From a checkpoint of a small mixture-of-experts model trained on Wikipedia: a shared expert of 128 neurons, 9649 steps.
Below are experts of layer 2 (counted from 0) of a mixture-of-experts language model. Rows are named router (the router's row for the expert), gate (a neuron's input weights, with its number), up (a neuron's input weights, with its number) and show model dimensions 0-191. Each number is 128 + 24 x the weight over its row's rms, rounded and kept within 0 to 255.
Before each expert's rows: "gets" lists some tokens that make up at least twice as much of what it gets as of all text; "comes after" lists some tokens at least twice as common just before its tokens as in all text. This comes from a sample of Wikipedia text that the model never trained on. Tokens count by the router's weight.

# expert 2
gets: "0", "9", "8", "5", "7", "6"
comes after: "1", "2", "0", "9", "8", "3"
router [105  95 105  97  92 141 166 125 149 111 172  92 136 128 128 141 113 152  89 191 129 111 128 132 154 133 141  88 100  81 138 107 138 123 130 148 145 142 139 149 137  98 148 133 165 125 131 104 142 175 164 115 159 128 120 102 124 157 113 111 179 151 115 136 112 106 114 166  93 135  97  79 119 155 125  97 144  92  97 135  93 148 144 110 134 153 157  95 133 134 139 154 136 151 144 147 131 117 106 109  59 199 137 145 137 163  97 129 145 119 121 115 141 133 120 149 110 164 128 129 136 177 113 115 137 149 157 110 128 127 122 104 122 123 110 154  90 184 121 112 151 135 110 148 116 126 127 167 127 117 106  97 124 133 119 127 145 151 127 117 110  79  97 106 140  97 122 144 108 119 141 126 118  93 172 118 136 113 118 130  77 152 133 117 111 136 100 155 114 105  89  65]
gate28 [127  82 125  88 117 139 153 117 161  95 149 134 120  95 107 140 115 149  82 164 186  99 143 112 144 114 157 166 116 105 119 126 140 149 130 141 131  78 119 108 142 134 134 112 138 158 143 121  95 146 150 139 148 130 115 147 117  95 124 108 154 137  57 112 167 123 117 129 111 142 108 133 138 130 121  72 126 122 107 134 137 131 147 111  95 137  79 120 165 128 103 130 108 155 179 137 156 140 141 142 113 127 113 101 121 164 142  93  95 137 143 105 145  85 125  98 101 150  74 148 148 152 147 115 139 127 146 111 139  82 107 148 101 111 136 152  77 123  85  91 134 112 122 167 132 152 134 167  96  83 116 146 108 149 116 129 140  87 150 160 154 104 145 126 170 155 146 142 110 120  89 133 138 136 141 104 156 137 117 129  80 106 116 140 140  97  93 146 128 135 154  79]
up28 [ 87 126 109 123 130  99 127 162 142 148 139 132 173 121 144 105 148 113 138  70 112  66  95 144 113  78 142 120 127 164 110 127 145  68 132 105 144 116 207 126 117 141 163 180 130 121 136 131 176  95 109 125 120 129 141 153 136 128 118 147 114 139 123 140 103 138 143 145 120 145 131 137  92 132 109 101 157 104 107 150 124  94 134 133 155 124 157 125 137 124 106 109 133 143 158 107 127 114 134  98 143 100 128 131 129 128 124 121 119 135 104 121 147 183 123 136 139 120 148 127 116 113 116 138 135 167 136  78  90  96  88 126  89 120 121  98 184 148 169 154 117 160 147 111  98 116 124 126  95 145  88 154 134 151 164 142 140  99 126 131 109 109 138 166 118  88 122 123 167 148 104 163 166 159  62 138 105 116 118  84 147 143 161 132 106 118 120 103 129 130 176 134]
gate29 [ 87  75  82 146 120 100 111 120 164  94 174 125 126 118 145 149 113  94 123 167 105 116 108 112 105 118  97 109 132 141 115 151 108 165 119 126 164 117 153  93 152 136 118  98 140 147 108 137 113  86 132 120 166 150  75 146 131 132 105 111 133 112 172  92 123 115 107 122 122 139 122 111 141 111 188 116 152 119  82 138 143 141 170 127 123 161 150  98 122 127 172 128  93 105 155 145  96 113 159 138 120 127 142 125  77 169 143 125 102  67  90 113 134 163  90 104 135 131 154  95 143 126 111 102  90 151 117 103 162  76 121  84 140 141 141 112 163 135 112 152 122 102  92 161 110 109 160 127 154 148 102 122 123  93  96 121 131 163 105 163 133 131 105 137 139 149 143 123 138 123 118 118 116  86 125 151 140 112 106 144 147 148 125 114 184 130 137 156 122 113 129 135]
up29 [ 82 118 160 123 110 151 133  98 161 115 110 120 133 113 176 114 115 139 122 107  90 116 168 143 132 101 147 133 150 124 132 106 128  99 102 151  96 174 110 144 116 124 135 104 128 116 138 145 117  98 127 136  90 164 139  94 112  85 157 115 110  97 138 112 132 127 138  96 130 140 132 114 133 134 143 109 119 152 101 189 121 144 149 103 117 105 117 145 142  97 167 149 137 171 132 142 143 126 146 108 125 104 127 139 138 104 111  80 151 121 122 159 153 122  88  88 150 100 188 148 108 115 161 115 109  89 133  76 103  79 127 161 136 168 133 109 137 185 106 151 142 166 131 139 124 109  77 143 124  91 103 111 144  70 122 167  89 144 135 128 135 143 128 103 105 128 134 118 156 126 130 119 101 106 117 120 111  98 138 126 147 155  90 139 130  99 195 127 160 135 161 108]
gate30 [105  91 118  82 109 151 167 110 160 116 106 153 131 113 162 187 120 145 119 106 122 117 132 166 136 135  76 119  62 133 124 112 105 107 144 157 165 130 170 138 151 151 143 152 197 145 117 130 205 167 164 121 152 116 121 130 134 137 126 181 118 155 100 104 134 128 114 132 138 106  84 173 130 124 113 115 132 155 108 187 108 142 124 122 135 152 169 121 143 144 132  99  88 159 128 137 124 159 132 111 126 127 111 124 135 129  97 104 119 143 146 158 108 100 125 145 131 136 131 163 100 138 119  65 147 104 114 149 118 153 142 144  87 123 114 116 118 156 130 131 122 133 123  97 134 110 139 165 134 151 110 139 156 132  90 104 145 142 142 142 110  82 139 146 135 112 129 120 126 141 144 106 136 154  81 124 125  93 114  90 145 112 133  96 113  95 115 185 116 114 118 109]
up30 [170 142 141 126 119 115 141 150 103 131 116 135 134 126 127 152 125 115 154  67 129  92 154 127 120 128 118 130 158 192 118 137 141 138 165 131 152 132 108 110 143 128 139 121 104  86 141  83 167 134 101 110 136 161  96 121 145 151 125 104  99 120 112 153 129 137 186 146 112 145 130 143 154 152 122 108 124 113 143 162 146 144 130 121 112 144 128 172 141 133  62  78 181 157 101 203  87 106  85 123 126 117 146 128 135 110 127 138 136 129  90 103 146 157 124 114 162 146 113 125 126 139 108 142 150 109 142 113 101 124  91 127 132 101 119 100 140 162 135 145 124 120  85 180 132 141 141 157 106 114 144 138 103 159  64 100 142  92 109 147 107 156 127 129 131 145 146 163 158 150 134 116  97  82 162 145 141 114 177 124 151 111 121 146 138 162 120 158 123 153 109 159]
gate31 [117 139 133 141  96 168 134 119 123 113 127 116 121 125 133 172  92 133 121 130 135 120 117 112 161 114 126 104 150 133 122 123  79 137 136 132 159 158 150 153 119  82 142 115 172  84 135 109 143 156 104 111 140 130  90  87 113 119 122  89 163 102 118 166 137  86 150 151 181 144 127 156 105 103 111 153  80 141 179 143 120 133 131 134 146 147 104 133 136 112  98 130 128 113 109 104 105 131 161 126 136 163 121 150 130 113 119 125  96 141 161 121 143 120 132  96 120 147 117  78 151 116  83 125 150 158 137 134 113 145 106 145 103 208 126 161 121  94  90 133 118 119  94 121 123 120 120 142 131 144 128 138 150 119  99 147 135 141 105 131 100 112 109 126  78  82 105 118 125 152 144 138 123 155 128 130  89 155 100 134 123 126 112 100 107  87 113 218  84 137 111  70]
up31 [136 144 124 113 109 110 125 150 128 114 108 137 132 118 145 163 121  98 114  67 133 164 126 124 144 154 145 148 160 118 119  91 119 158 134 126 137 143  84 130 130 115 134 113 158  99 110 110 103 103  90 117 130  81 113 182 162 130 161 194 137 160 104 100 116 132 121 113 170 135 154 130 162 148 129 125  99 154 103 133 180 140  65  94 160 128 164 130 117 102 132 144 129 130 140 129 149 141 136 154 149 108 139 131 140 140 139 110 110 121 181 110 139 106 162 125 120 122 136 112 128  75 166 128 134 107 121 143  90 134 156 137 137  99 133 117 153 137 106 125 157 151 134 169 170  93 177 119  80 142 153 140 134 195 141 109  86 145 115 165 126 156 138 140 104 141 136 145 135 132 155 138  92 156 151 108 169 146 188 138 105 119 139 123 145 102 146 146 126 152 129 164]
gate32 [121  83 127 127 151 101 187 113 164 114 138 140 124 113 137 132 141 117  84 176 110 126 184 125 159 120 148 172 115 149 144 164 153 131 110 103 140 136 133 153 126 132 177 112 135 116 164  92 129 110 140 110 154 148 103 163 132 134  96 125 146 124 130  86 108 150  92 150 176 145 118 128 174 118 149  86 124 166 101 154 112 148 136 142 132 119 128 148 112 136 158 146 161 163 174 166 125 136 189 121  89 158 126 136 106 198 109 133 108 100  86 134 142 141  96 115 112 116 124 175  88 133 117 127 100 111 153 107 139 138 122 131 133 149 115 125 135 146  72 102 120 128 143 176 155 116 134 161 131 100 107 129  87 117  91 129 125 112 133 112 155 139 155 108 104 111 100 140  82 120 149 120 134 130 115  95 158 127 108  96 111 119 162 108 109 136 116 145 112 110 118 114]
up32 [166 164  98 128 108 100 120 123 143  99  93 102 156 136 132 144 118 157 123  94 160  48 146 120 134 157 143 129 111 112 106 106 103 110 113 130 127 122 139 100 130 109 122 123 174 120 131 139 129 136 103 114 130 123 125 132 139 116 120 121 124 106 120 157 107  79 158 129 152 138 119 113 130  95 132 120 170 111  98 138 145 132  85  80 108 132 179 145 135 135  99 140 133 139 100 144 156 164 144  84 130 131 125  98 106 124 156 182 145 164 127 114  52  82 119 149 180 125 153 140 144 105 143 114 151 123 120  85 137 141 157 139 120 108 127 135 150 133 178 164 123 107 134 149  87 127  91  94 149 143 107 171 176  93 137 135 169 132  91 147  97 127 133 131 105 113 132 170  88 152 137 122 131 131 149 156 129 116 127 138 135 122 111 178 103 139 146 137 146 107 165 158]
gate33 [103 147 134 110 144 119 133 120 132 127 129 103 136 135 106 151 140 110 133 102 154  98 160 153 109 159 137 136 131 130 127  93  98 157  73 125 142 134 141 139  97 134 145 112 116 136  94  77 135 129 150  86 162 168 141  77 120  96 136 165 161 110  91 106  56 128 111 157 129 130  86 164 117 161  90 117 144 117  96 149 130 120 149 106 130  91 101  92 141 119 100 106  99 159 161 145 126 122 157 127 135 118 143 165 131 180 128 119 120  92 124 113 114 120 158 109 110 136  96 133  97  99 140 165 118 104 116  89 127 143  84  97 123 151 126 117 152 144  99 129 151 170 159 127 150  95 161 134 127  97 150 126  88 125  66  97 151 126 146 142 101 145 114 125 121 169 102 126 130 119 126 145  87 138 118 108  77  96 118 101 117 157 121 120 140 128  85 151 143 168 128 108]
up33 [123 129 135 158 154 131 106 108 154 147 106 121  97 109  96  24 165 124 119 152 142 129 158 112 129 138 128 108 126 117 121 130  85 164 105 160 116 179 103 147 146 163 142 149 107 114 122 151 143  73 142 113 135 140 147 152 145 147 161 189  77 100 123 163  77 141 123 117 105 110 136 135 153 119 115 126 157 141 128  85 151 161 147 127 149 163 143 121 120 112 121 124 130  98 139 108 142 127 166 182 116 172 150 133 150 145  99 153 144 112 123 110 153 111 157 126 128 129 132 143 111 122 121 174 137 104 159 119 135 118 143 165 149 108 133 129 136 102 123  87 150  95 127 119 165 121 116 119 108 121 134 105 127 141 111  63 135 126 111 146 152 141 105 148 142 115 145 135 172 133 131 130 110 100  89 147 128 125 143 148 115 114 106 140 141 148 151 162 194 171 134 103]
gate34 [139  88 124 117 124 142 139 144 113  97 106 152 107 105 116 135  96 135 118 127 127 122 149 130 130 148 143  76  66 147 133 100 131 118 112  69 154 122 110 162  95 165 118 118 115 170 159 132 116 151 129 123 139 136  90  81 172 102 146 138 130 137  87 114 152 107 165 129 166 173 122 109 146 131 154 146 152 137 118 151  98 152 133 126 112 197 135  94 136 133 163 114 118 138  84 108 157 131  81 155 103 134 111 154 110 148 111 105 128 126  88 129 144 115 115 128 142 151 130 168 180  93 132  98 144 102  90 169 119 135 143 169 136 157 122 133  63 103  69 105 155 117 122 144 133 125 127 155  95 136 107 129 112 147 109 167 100 142 125 131 123 101 115 133  75 123  95 141 125 158 115 117 123 135 128  95 120 122 148  90 119 120 114 116  99  82 131 150 121 135 119 142]
up34 [100 155 157 141 158 123 129 126 124 161 121 140 159 128 170 137 112 129 124 137 116 112 110 150 166 117  93 150 207 157 121 106 143 115 158 151 126 134 190  98 157 135 109 125 102 124 133  95  98 110 156  93 145 119 126 180 134 139 126 134 110  73 160 130 125 122 148 142 153 133 114 175 151 138  98 134 146 110 125 165 136 134 103 121 158 172 133 146  97 122 101 115  82 148 141  98 156 119 143 122 144 139 107 109 160  91 138  89 117 123 131 171 122 157  97 180 127 108 171 134 143 171 104 169 118 128  59 109 103 157 150 155 110 110 112  95 140 112 140 151 176 121 163 117 158 124 130  78 134 103 135 115 126 125 102 139 144 110 140 163 112 153 148 106 145 125 142 156  98 119 155  87 146 135 137 143 125 129 120 107 120 133 115 158 168 128 167 125 142 130 128 133]
gate35 [161 114 105 124  49 149  82 100 150 108 151  62 150 157 111 125 162 162 126 136 145  88 115 133 150 122 138  95 159 133 152 131 124 158 145 107 104  99 141 140 124 156 148 150 135 128 123 105 106 100 119 184 140 124 141 135 147 116 136 148 159 179 123 132 135 151 142 172 129 143 131 109 165 162 145 120 104 131 108 151  82 151 151 101 120 141 141 130  90 145  81 127 149 136  88 177 161  87 124 103 148 140 106 116 101 146 139 151 121 121 121 124 112  95 144 154 105 143  90 125 140 202  78 165 142 101 125 124 139 104 152 126 102 106 113 137 136 134 119 101 156 157 161 136 121 105 128 124 152 126 102 118 119 136 157 138 124 157  95 145 133 152 132 116  91 118 154 138  61 148 140 107 111 129 130 119 128  83 134 132 137 131  95 133 135 135 118 148 170 106 112 143]
up35 [ 95 165  78 175 201 112 131 108 157 174 128 168 124 137 132 102  89  98 128 123 122 135 112 118 121 102 135 146 148 115 138 108 132 129 108 119 112  98 103 110 142 108 170 104 120 132 132 100 129 108 153 171 127 136 144 116 147 123  88 116 153 124 124 101 181 141 148 104 132 132 148 156 123 105 112 108 147 171 131 136 139 145  73 131 108 150 182 128 139 113 158 121 131  96 153 124  88 177 132 134 158 150 165 165  80 146 124 112 113 163 118 135 118 108 158 155 160 121 127 111  57 152 147 114 101 125 109 140 122 156 149 118 173 164 155 103 116 151 138  84 136 143 114 121 152 112  86 116 114  85 111 107 116 150 166 124 126 120 140 118 120 148 136 105  68 130 140 132 172 144 110 144 103 156 140 159 125 143 156 160 129 119 127 124 113 101 134 113 108 124 142 112]
gate36 [ 99 134 125  81 116 122  97 118 149 124 151 103 152  96 161 149 131 162  87 153 145 130 114 136 145 107 148 140 120 153 160 101 112  86 120 133 141 140 123 124  78 142  95 152 149 120 128  95 117 175 141 125 107 134 127 137 147 133 152 128 176 147 109 161 121 144 182 152 140 138 110  91 119 136 108 138 131 111 128 155  67 178 157 133 143 110 113 140 133 138 160 135 132 120 168 184 112 144 112 108 117 159 109 114 124 140 109 161 153 125  93 135 143 106 139 148  94 150 140 163  81 156 135 137 119 168 129 106 135 124 120 130 127 117 108  99 120 148 129 137 126 140 138  97 159 128 148 146 130 110  90  90 114 160  94 110 101 172  96 143 103 110 121 116 101  78 183  91  99 139 138  90  79 121 148 127  94 136  85 121 116 125 104 127 166 118 116 179 112 153 153  89]
up36 [106 126 120 118 163 119 127 120 155 142 160 121 119 106 164 135 156 157 124 113 108 153  90 119 156 122 123 108 135  95 102 128 161 100 113 107 144 140 157 144 138 138  89 136 104 120 135 114  95 152 158 100 131 131 132 124 147 168 120 128 135 120 129 158 190 106 160 132 108 131 125 123 123 107  92 153 128 149 125 132  95 126 125 130 118  96 107 150 119 108 125 105 143 148 174 151 138 129 121 128  92 152 149  73 120 103 153 145 128 140 129 181 117 138 166 160 131  92 108 146  96 124 139 134 128 120 131 124 170  81 154 137 143 133 144  95 106 140 128 141 149 125 139 127 126 118 146 134 140 109 103 164 114 130  69 141 139 144 148 132 119 130 149 108 160  68 165  92 107 113 131 136  92 149 172 163  85 145 154  83  69 118 125  82 189 127  86 166 132 178 152  77]
gate37 [102  79 120  96 115 166 142 108 143  92 152 112 124 109 106 116 141 142 107 160 160 122 151 156 148 104 131 116 157  90 157  98 129 141 136 130 152 119 115  83 120 100 155 157 134 141  93  91 118 108 139 111 134 126 117  76 132 132  96 135 142  90 108 134 176 116 133 135 147 151  68 135 122 122 144 140 136  82 127 134 144 118 127 120 106 146 133  88 127 116  95 150 146 110 159 128 142 163  97 149 112 119 122 173 171 152 158  87 146 162 170 105 168 148 143 151 105 160 140  96  96 138 124 102 100 167 156 134  83  99 158 131 122 111 136 131 112 147 131 137 126 168  96 125 111 157 151  92 117 110  95 148 109 189 121 108 106 132  92 172  85 151 115 139 168 119 127 147 122  92 146 110 170 126 125  96 121 126 135 125 139 142 125 138 118 121 105 159 123 148  83  97]
up37 [102 146 147 104 153 104 187 107 153 167 144 191 143 157 130 188 139 157 117 109 157 128 121 132 149 130 105 133 138 122 125 122 137 154 118 144 166 125  79 143 130 142  86 154  83 120 130 147 122  89 151 104 116 118 131 105  95  93 128 138 175 118  96 117 171 157 151 109 141 147 139 124 190 108 141 126 114 105 123 153 148 142 114 112  71 103 150 137 147 105 103 138 129 116 150 125 107 168 105 137 147 125 107 149 136 120 134 135 140 119 105  98 142 120 133 141 139 117 208 148 133 148 120 132 113 139 121 122 132 122 110 142 142  92 143 176 140 117 166 132 118 144 101 109 143 154 109 137 155 116  82 106 108 146 152 184 129 115 120 149 100 168 160  78 141 127 133  88 100 168 133 120 111 122 179 137  88 141 130 127 153 135 144 129 116 140  75 132 133 131 109 128]
gate38 [122 124 134  93 154 143 129 118 168 121 115 126 134 134 120 173 172 156 104 144 123 139 121 146 174 100 107  98  78 189 147 145 140 139 122 148 122 111 103 161 116  71 174 126 126 137  95  79 107 136 143 125 163  68 137 131 117  92 139 134 145 155  89 128 145  71 147 111 167 140 120 141 132 146 118  99 143 115 124 155 108 133 143  84 166 107  83 112 141 137 140 173 118 135 117 131 134 109 105 109  96 154 138 124  97 130 129  92 145 136 131 105 140 121 135  98 105 188 128 145 122 143 154 145 154 142 133 162 155 130 116 115 121 119 127 155 108 156  96 152 113 104 128 139 113 104 106 128 125 148 131 100 134 160 130  97 123 138 110 122 144 164 113 122 166 106 131 120 125  90 120  68 154 143 119 128 100  95 154 147  53 140 116  97 162 115  95 139  94 147 133 131]
up38 [127 121 149 155 174 139  56 139 140 135 151 140  71 131 150 139 141 105 141 118 143 178 101 140 118 140 100  84 130 185 123 131 152 159 114 136 145 103 143 154 159 145 114 130 184  95 109 115 121 142 154 144 168 150 142 168 155 134 122 170 128 103 122 134 160 129 143 131 129 162 145 142 135 141 107 116  77 130 127 115 131 143 185 118 118 129 119 127 123 149 147 129 159  98 126 112 132 132  95 127 132 128 106  99 114 144 164 133 110 117  77 120 161 110 134 117 167 115 120 145 141  97 188 144 132 108 177  90 146  98 120 140 108 163 138 145 151 133 127 161 124  73  95 111 140 127 158  98 137 112 148 146 135 125  97 127 156 126 148 131 120  80 121 137 145 128 140 158 179 137 125 112 101 124 139 181 155 146  89 121 115 120 169 143 161 143 135 153 109 147 120 174]
gate39 [110 107 127 134 127 164 102 121 121  93 154 105 147 115 123 120  96 117 128 131 156 122 151  84 134 135 157 154 103 124 128 111 119 145 121 124 133  94 121 119  89 129 177 111 157 173 104 109 110 122  91 139 119 114 137  95 114  83 110 112 144 126 150 115  91 123 185 136 106 175 105 123 129 118 141 129  98 142  99 130 114 171  93  89 166 106 164 129  94 134 110 133  96 111 109 161 152  82 131  84 138 152 124 149 140 107 178 108  90 120 153 149 130 141 166  94 145  96 165 123  89 149 108 141 128 148 164 125 118 133 129 158 101 124 139 102  98 127 162 128 110 141  93 101 138  93 145 144 156 138 103 115 100 150 117 147 112 114 115 151 109 105 182 144 144  83 107 138 125 178 142 169 160 136 148 122 107  87 115 110 170 154 101 159  99 142 137 139 143 160 113 165]
up39 [133 121 121 145 158 102  73 134 114  95 104 117 112 110 152 130 127 152 123 141 119 140 105 143  85 117 115 131 133 143 135 184 129  75 142 152 119 128 134 104 117  82  88 131 162  91 176 149 122 141 141 158 114 134 129 181 115 108 115 129 116 145 149 113 145 157 122 100 130  82 181 119  91 138  86 173 106 146 132 156 143 142 146 146 141 107 112 129 135  72 153  89 137 181 120  97 113 113  99 146 141 134 145 122 145 161 111 110 126 115 146 106 113 135  83 138 142 121 130 148 113 110 104 109 143  94 147 141 141 123  99 106 122 124 139 118 173  91 139 126 118 139 119 107 135 117 175 148  97 167 136 133 124  96 147 138  99  99 129 136 131  94 135  78 123 136 110 141 110  99 105 121 135 123 112 128 146 114 115 170  43 124 120 115 131 133 156 174  72 132 136 169]
gate40 [ 80 114  88  99 114 159 118 108 141 121 180 164 128 123 134 157 119 141 103 147 155 142 117 139 145 137 132 100 120  91 153 100 135 165 114  88 157 134 142 135 148  98 159 105 164 126 125 162 160 128 110 152 140 118 131 127 163 111 120 103 139 118 127 186 133 117 128 178 147 123 124 132 120  91 142 164 111 109 138 134 111 129 116 122 158 119 121 151 140 137 120 145 178 135 171 117  88  98 106 150 121 191 156  96 128 156 123 161 124 159 200 132 135  92  87 148 117 155 120 138 112 147 170 126 124 153 125 179 160 130 112 202 146 128 141 140 117 113 110 100 127 134 109 116 140 152 127 116 173 104 122 110 124 146 135 138 110 135 131 159 164 102  58 133 124 155 171 128 113 105 118 104 125 149 143 151 149 141 119 188 109  97 136 141 134 122 114 141 142 134 128 130]
up40 [159 150 145 115 170 151 159 146 128 165 122 106 117 157 144  91 112 132 109 143 174 179 100 175 144  98 154 183 119 129 125 142 139 100 127  89 136 120 107 116 127 128  80 114 111 124 149 145 118  98 101 126 146 128 133 133 118 138 124 155 129 142 145 109 147 157 149 169 110 162 124 115 142 105 130 132  85 118 101 104  79 109 139 120 117 127 111 106 126 135 140 130 148 128 115 132 113 148 118 107 146 129 162 141 120 135 108 100 128 150 115 148 155 136 125 145 101 135 135 134 108 135 103 127 140 146 127 185  62  91  84 152  94 157 151 158 129 155  92  87 144  98 167 142  99 124 127 110 134 119 131 149 147 183 130 110 119 137 116 142 180 154 126 147 112 126 133  85 131 118 115 108  92  57 147 115 141 135  92 155 157 102 159 151 125  95 180 126 172 125 141 177]
gate41 [ 67 120  87 116 151 169 154 113 163 130 126 133 100 191 169 115  94 162  91 169 120 119 141 153 141 131 103 129 120 154 107 113 112 163 144 100 162 140 111 112 122 129 137  99 141 102 120 148 133 127 141 138 130 164 140 131 109 128 136 147 130 114  77 131 122 133 115 146 117 124  59 145 153 107 104 141 144 145 117 136 143 135 104 127 113 151 151 140 164 140 128 148 141 125 125 134 109 124 121 131 123 169 133 115 128 151 115 127 136 159 168 153 103 124 166 122 156 169 129 139 139 120 116 103  71 142 133 126 140 177 137 113 159 185 132 192 124 116 163 136 132  96 109 140 188 146 103 152 112 147  95 145 113 169 123 101 155 140 152 104 161  66 111 130 122 142 102 113 121  92 167 100 128 110 130 145 139 153 140 196 135 130 103 115  97 115 141 151 133 111 140 133]
up41 [ 90 172 110 155 142 107 118 140 136 134 155 117 102  87 153 118 154 124 135 163 128 150 117 155 124 148 135 119  96 133 139  86 170 103 100 123 148 152 117 155 109 177  94 119 171 181  94 136 127  94 116 130 130  93  89 107 173  99 126 131 136 135 148 147 116  91 129  98 108 151 135  98 180  95 162 166 115 166 112 133 137 153 165 108 122 104 133 128 130 165 118 120 102 113 134  89 110 124 126 123  91 139 138 144 106 131 125 135 102 126 118 117  81  63 127  96 140 159 142 146 109 100 126 117 112 129  90  94 100 125 109 108 145 148  90 153  99 125 120  98 135  84 121 163 130 134 145 128 133 158  99 165 121 128 143 145 121 119 103 156 164 171  98 107 125 108 121 141 135 101 144 132 138 105 100 109 124 111 117 100 136  83 106 103 165 111  78 118 141 117 177 106]
gate42 [ 94 149 157 204 101 159  95 128 118 174 172 111 127 107  95  90 146 135 126 170 130 115 142 149 116 132 171 117 111 132  91 145  91 125 153 118 143 107 125 123 157 110 132  93 120 128 116 122 143  84 111 142 110 119 119 130 158 128 152 146 125 164  76 103  91 122 152 162 123 114 123 132 123 126 142 117  93  91 134 134 117 124 133 120 115 169  81 114 136 127 130 168 135 152 118 151 143 128 126 107  94 125 173 164 115 173 116 122 171 162 148 127 167 114 105 113 124 154 132 113 105 174 156 131 107 116 126 150 110 103  90 110 129 140 122 106 101  95 114 118 133 120 147 114  96  94 168 158 153 114  89 121 137  76 139 164 128  65  95 158 159 154 121 116 139  93 117 151  98 148 119 121 136 166 152 118 175 100 135 120 123 137 158 103 115 126 148 156 144 142 147 124]
up42 [ 67 117 147 187 139 102 120 144 160 135 152  86 135 135 109 130 127 105 145 148 124  87 148 126 127 103 136 123 120 139 134  87  70 151 124 127 142 132 139 101 150 138 168 142 143 161 103 135 130  91 128 118 102 120  90 114 142 130 184 129 112 112 130 125  68 135 137 152  94 147  70 161 113 159 152 107  94 105 119 138 161 120 122 129 102 145 131 190 131 138 110 136 118 149  88 108 161 136  70 121 133 128 152 137 111 166 120 135 143 121 146 149 125 101 146 104 134 155 176 128  97 160 141 142  88 130 112 107 113 110 123 107 144 138 122 154  98  81 109 103 165  98 154 136 127 121 131 146 142 152 133 112 134 144 114  96 151 124  95 128 154 168 104 115  84 104 130 159 104 110 104 129 109 115 162 104 167  74 135 153 129 118 135 110 142 127 100 159 178 131 126 126]
gate43 [117 126 124 123 104 120 120 139 125 122 135 120 170 167 133 129 147 125  70 141 103 135 107  93 155 100 161 117  95 159 125 116 184 123 118 118 164 132 114 144 149 165 125 115 117  86 122 148 141 135 140 136 151 110 111  99  98 110 107 107 129 117 171 183 108 102 149 174 153 162 137 128 134 126 102  90 119 167 114 146 155  96 130 121 126 177 132 147 134 141 117 135 137 135  92 181 139 139 171 152 132 136 104 127 141 167 125 118 159 133 129 128 104  90 150 142 170 124 111 157 111 134 126 133 135  84 140 116 140 130 132  98 165 122 117 163 113 173 119 148 105 114 143 124 177 116 139 156  69 101 141  83 132 156 135 110 125 151 104 190 110 159 157 125 149 148 115 106 143 127 124 186 105 118 133 144  95 175 125 100 125 137 117 111  70 108 151 104 112 106  99 112]
up43 [145 181 162 151 130 169 104 124 108 141  43 141 136 151 140 139 155 155 167 111 160  97 168 122  98 146 141 123 101 111 129 175  94 127 120 124 131  95 109 105 176 134  93 157 124 134 177 131 108 108 130 148 119 134 105 108 139 107 120 153 104 124 178 103 150  91 127  88 132  98 135 120 110 134 124 124 118  95  96 101 121  84 163 106  84 149 105  85 111 129 142 117 167 124 170 134 125 130 116 121 123 119 132 131  92 118 120 189 100 125 121 160 152 137 113 132  88  54 126 108 120 138  85 159 137 154 127 130 128 120 142 166 121 128 111 131 138  83 123 130 100 129 122 177  94 162 111 118  98 151 120 141 124 104 133  91 127 125  86 112 103 139 148 139 116 129 114 150 153 140 130 115 112 131 122 133 130  98 159 133 156 135 145 123 131 167 105 117 159 135 143 144]
gate44 [113 101 139 159 119 140 139 118  98 141 210 105 132 181 118 143 126 120 140  91 144 153 175 104 140 147 125 129 118 108 130 151 137  77 136 146 132 167 117 150 142 136 159 122 183  92 116  86 130  99 108 124  79 170 136 114 134 119 161 165 117 129 133 171  91 167 112 124 150 159 111 124 129 112 133 139  71 133 154 147 123 138 127 138 158 173 141 116 102 107 122 110 127 102 124 115 111 131  99 147 127 133  98 150 113 132 129 147 137 114 153  90 109 119  86 148 125 128 132 143 144 119 174 130 146 124 123 137 144 124 122 157 128 182  63 144 105  78 117 166 110 106 124 111 136 106 128 129 105 156 122 101 127 140 143 141 167  87 140  86 109  75 123 126 141 117 118 129 132 105 138 125  60 132 135 104 137  87 130  88 136 129 141 113 123 153 105 141 158 166 125 115]
up44 [137 163 139 168 101 107 133 116 124 156 117  85 205  66 171 120 107 160 122 151 159 143 164 114 131 126 132 110 121 123 122 146 111 161 138 173 139 131 159 136 119 138 121 108 120 197 174 145 140 127 143 121 145  82 139  96 149 117 162  94  96 135 101 126 146 133 118  72 106 117 162 116 168 116 148 134 120 131 181 113  84 112 145 127 143  79 119 139 138 106 110 137 166 153 147 120 104 110 149 112 143  95 135 131 124 142 152 136 153 104 117 105 101 108 103 124 125 142 132 111 116 141  96 170 164 121 108 182 127 160 119 148 129 138 130 115 121 119 134 138 130 104 144 150 139  80 110 117 173 156 156 104 116  93  92 135 153 118 121 160 144 148 155 103 116 154 152 109 125 161 117 167 153  98 139 146 109 140 153 149 143 159 143 144 164 137 127 153 141 117 132  97]
gate45 [155 139 140 135 125 131 104 123 144 114 118 153 119 169 163  94 121  90 117 164 142 136 118 118 130 176 130 166 116  85 171 157 108 197 101 145 153 105 104 130 123 120  97 138 168 126 180 163  92  97 142  88 181 121  99 150 108  90 112 125 154 138 147 103 109 149 133 120 116 107  71 132  77 135  93 116 111 155 118 150 137 136 110 121 129 143 137 120 158 107 144  80 110 122 122 123 141  98  99 111 145 141 124 145 130 120 129 121 118 102 165 120 103 151 134 140  84 128 130 129 120 125 107 120 170 118 131 116  71 115 148 133 113 139 154 144 126 137 104 144 125 152 106 168 123  97 145  91 143 127 160  96 143 141  83 119 115 148 117 163 138  98 127 121 185 131 100 131 136 123  91 113 142 103 134 100 189 165 121 155 106 126  82 110 131 119 122 145  97 162 105 137]
up45 [102 127 119 143 131  90 161 121 121  97 142 134 128  97  85  96 109 109 124 183 131 129 134 131 126 125 171 155 136 124 123 136 179 164 110 134 162 148 105 134 128 111  94 105 155 116 105 116 191 130 120 166 135 140 102 117 135 138 219 150 165 118 166 136 120 166 132 154 150 129 163 138 162 124 118 112 109 132 150  95 153  88 103 156 113 145 158 141 102 115 144 128 134 116 118 103 169 110 131 162 149  93  94 162 135 114 174 118 126 116 113 130 144 135 135 117 159 108 128 126 123 123 104 120 122 102 116 164 121 180 155 142 121 116 100 140 131  81 112 128 157 120 105 165 113 112 149 149 171 161 115 159 125 149  84 145 144 102 106 123 139 114 157 101 147 114 139 131 170 108 142 163 133 140 131 126  91 115  98 145 158 107  75 146 143 143  92 121 109 170 104 123]